config = dict(
    num_hidden_layers=8,
    hidden_size=192,
    n_experts=20,
    experts_per_token=1,
    d_expert=320,
    d_shared_expert=0,
    hidden_act='squared_relu',
    moe_layers=[0, 1, 2, 3, 4, 5, 6, 7],
    router_score='sigmoid',
    normalize_top_k=False,
    routed_scale=1.0,
    balance_loss=0.000371,
    balance_bias=True,
    router_bias=True,
    scale_expert_input=True,
    init_std_router=0.0328,
    lr_router=0.000416,
    vocab_size=8192,
    norm='rmsnorm',
    norm_eps=1e-05,
    tie_word_embeddings=False,
    optimizer='muon',
    learning_rate=0.0018,
    beta1=0.93,
    max_grad_norm=0.5,
    batch_tokens=32768,
    max_seq_len=512,
    train_tokens=260600000,
    max_steps=7953,
    dataset='wikipedia_en',
)
Below are experts of layer 3 (counted from 0) of a mixture-of-experts language model. Rows are named router (the router's row for the expert), up (a neuron's input weights, with its number) and show model dimensions 0-191. Each number is 500 + 50 x the weight over its row's rms, rounded and kept within 0 to 999. Numbers have three digits each.
After each expert's rows: a language model's description of what the expert responds to. This comes from a sample of Wikipedia text that the model never trained on.

# expert 9
router:503512586482506455442478475507415511506527531540475589479593488539431516518482449418505522504496515466434580465528491495496542476508609459435444454580498508412488491491509500535522525511519551430511538445489472510496594569383531524500587511451442438521579619481455529486517463462491470499480570411534503549554467479454535521526543605523535463539533558485576577412439405572515425447513421565523496491457551581574514486416508531448483558554470550511505426546469526569507512559474381414572510407500556584395454461528365539547531500518457502530558550483489467469561506532417416508
up1:580468575510610492430523500540448442492499505491486467497507547491477376516465502593478426542455524451483503408482487516488537506486493503505486434492460585539471555579570601511389509411536414595519577506477498478511483473491493539520571538419551453504622519511507512419404486514582502411526531590512448350562520481478432494548488565566469450451512422458488440523511547521519438534485443443461550524518551481566476550505515525514546528445563558399524454483551511470483457443557454478559446484549562535547485512451459592495496510561362460525536575564495486519560499477422424584
Description: Main verbs and their suffixes after to, and or modal verbs, such as tack-le, appoint-ing, wrote, introduced.

# expert 8
router:462454531562505475576563508433504592557473515519583477481562436627517467589552481560437559508497471410463511503517482533504525478454429539543550468530473461508550532483480537550531514501565460465459473572566568458452489515395510476501519445496407588509528482578519498486514484397559436507581461633426504538501543508426479474465520465404552468506530550526433569435456397535552480622429576501539476506467600472434426522559391540438503518560438481490509493473418519468478465539520531479511505471505490518563494474560480456492423584462539526601396489498551511434425551499554478402
up0:444581577496506487523519546502557424461403537578481464557503538494511498531484447450417453473504546373503512494514447546532504488458466508522407486441562455495474456498512490508409530523545554491498438563477532437521549478507340514545423392384492509552498485488489435463447516478492459413573495513434488509506429546531504446498564530446515470455442548437510524484451499538408413489490515506534510555423388445536552421480484553504540508473615497542483465440482487397510425538445565412478491433546449520471482498578468574519387524511492409491433470558595528553512421510510429392
Description: Capital-letter abbreviations, units and digits in codes, dates and stats, such as CET, ATP, APG, kg, UTC, %.

# expert 0
router:604473558577473592481454457541498500580448468532581462473424532515440592503475424412465487595549546451443520479489419454475471579556431402563481458505527513484523459477473546585501505464564509465541547540506496522477548473447537511528500580439397526511495444498514556470498555537496502559497396532518446482522498487543513430521563407496525476418447453442550508426527526571437504584456486437509519548411588474526415485549530489445521501475470523571441457460485592484452549622538559468445468463581552454480520526530541542578468491506561498498448507466578406419431607435498413439
up0:489447574623550494528507505535497492518553479595517512522575485498485541522477520402478476435491530550564617465572518518595430525444517500475557451509497521576560500536545537543561497473501451473555539513576555541538490437555524521428501423533474526459604483472547574389489510531501601389535470513509543609617553496554542485546568535556422457568570534471531534482481498447535506484537599559515534474496424486480528608539509445485554385567484476503541511409485440520510439517465554458359509466493523408476504483440482522415412527482574558448555462478483520479485540551470445446
Description: Consonant fragments inside names and foreign words, as in Hu-d-dersfield, O'Connor, Up-ch-urch, Ni-eb-uhr, Sa-x-e.

# expert 10
router:484534552596558477417465522486447516559498603575559428491533498565571547473516430609598496450565442416478486511475446431537426620565506412521490533447441498478502518487525589520468493492517506532679505513451477453549514530488510469528484512556485587507522560465519453409506549472521451503546482563513506500521427503550531498469484536498508465483551489479545563492485491489552578431455406440493567584454482533535443474553474486511521503567603447457353456386530492492505504477530434483495522497506524447503478551552463495606446472535378581494489588513459421500490492454489477385
up1:450559513500573477478563490524449485593496514506495546551520470549406507519504492551556572604447559518500505427635443502496463483606500560453480534491547539469433508458583453533537498492398564532502487486527520518462562537501463538467535533515483509505542535593560460548649507438441479440407541559455531462411500572405483537547442531468565490402503481495487505448435532558485505482474454521581404459543390578612509498474530475522583553573544489502520525432458418536483455485545438515447564563567561455556512470489499531396452469517477485521502410396516454490607530492517491446
Description: Word-final or middle syllables of foreign place and person names, such as Bagh-da-d, Taji-ki-stan, -ović, -ić, Friuli-Venezia Giuli-a.

# expert 2
router:554523572459577461505549540467435627568422511472525381512488488439560540456429521554418474483558506479514541408435497516470572480554556419450459538492516507485489524565543526468436514453535479473477496511480447519371514534434481528406569519407553484563545451460560442509604515493463514519494479433494549461422555485522547474417550570540466460484518570530443530442486444498516492496449434493530453515446463551494400409595476587477471478574489498517507550535533526458463436464492436448614454456473534440487476424457537584596491524480616407549516466576475550556504514433577527490
up6:410534479397376495500532528469450510612476536606461481534476510502500588590483458500482525503553450525485549483497498556579547476496465525434449527541443507599495503470417467437501457524471496605547451469597555461529442447526507480483526542548553481476529504516487504496381593571536509529506513548410470591521400592500484534430525519560463512464643463527431472540528517509552533536510498522464489560452432478522438593535501462543475608481512544532500480453517579517473492539571525477517546496506555382452446608564487500506508437475581476509533405449539406524535425569572524568
Description: Pronouns such as it, him, they and everyday nouns after articles, especially time in "at the time", plus idea, way, story.

# expert 3
router:536581519603421555458467495545469544478490479483454501524520503483477504486542484524510429509582444462484570497446501476519510574532456607512497515462523511536511556600499662563404561537567434439485466394556471491432533533481516506553528496541505481475403482455506488483501616544475570431532540523474541536467532561531419506426486581545496443372506541518466595535464470507548460568445502513490653418495516471495406395564537499396439531538462479492454466492530470443500563489508528495595508570517581472543558492555519502494467530496462415463549588470520496535492484444503471365
up1:531442508530553512346538506496590537545468538446535407469452532527551557501535589464564496585531567461487602468514413501518507429557549573523477494459424470477592463518537499566496467593469473486560558493509577551427443506435536515545492370412503423489512513439528536536463472551480434464468566589406477584564459512488496501465470450463532438423477447522410436438444489462564530421471605408587475611556470534530480568524500525506493483491509517507477480472521489533469448563414468418432499509447564544478457527567425532396477459557499469458495458483531532475534446486526498488
Description: Surnames and name fragments in lists of people and sports tables, plus the slash in coordinates, such as Brown, Chré-ti-en, O'Ne-ill.

# expert 16
router:449420509494434497442556437437454503567594521537522507575554584571437435557374486484593516509552526492462568535551499426485497633562545466556507529479447514489459478476570533528467551561558520446532494497487561589427543500473444431503448515521442549516455531522451491477507487486531523521465580427446547458463483533488468437426493598515487436477596486495455459456548424498577397537481525504575472547532487459451378518519472504520627450473466447503516503454428502423504585580486462578454575547528576481425523558488510520585423457509457444500417576526496501447568502449530542443
up1:552379542449492491548545510466445566539481545546540465605504479461557494460488526449493633499484549478611488487486531526582421514542478399455542557454511509481520484560514472416428484535530490592477557524544515516508618441463487490517512476488470411537448498469550471453499608488562472506528495505436571485538478526470513535483519545490532437539528526516483413616524531477492496588460510481442416531592486417443471592551404516552480530495417503556514480536550467471594510584544592415570685511513534504480435439538476522596456529445443466574493473547489557496480537445493497511
Description: Final nouns of organization and event names, such as Broadcasting in Broadcasting Corporation, War in Second World War, Championships, Hospital, Records.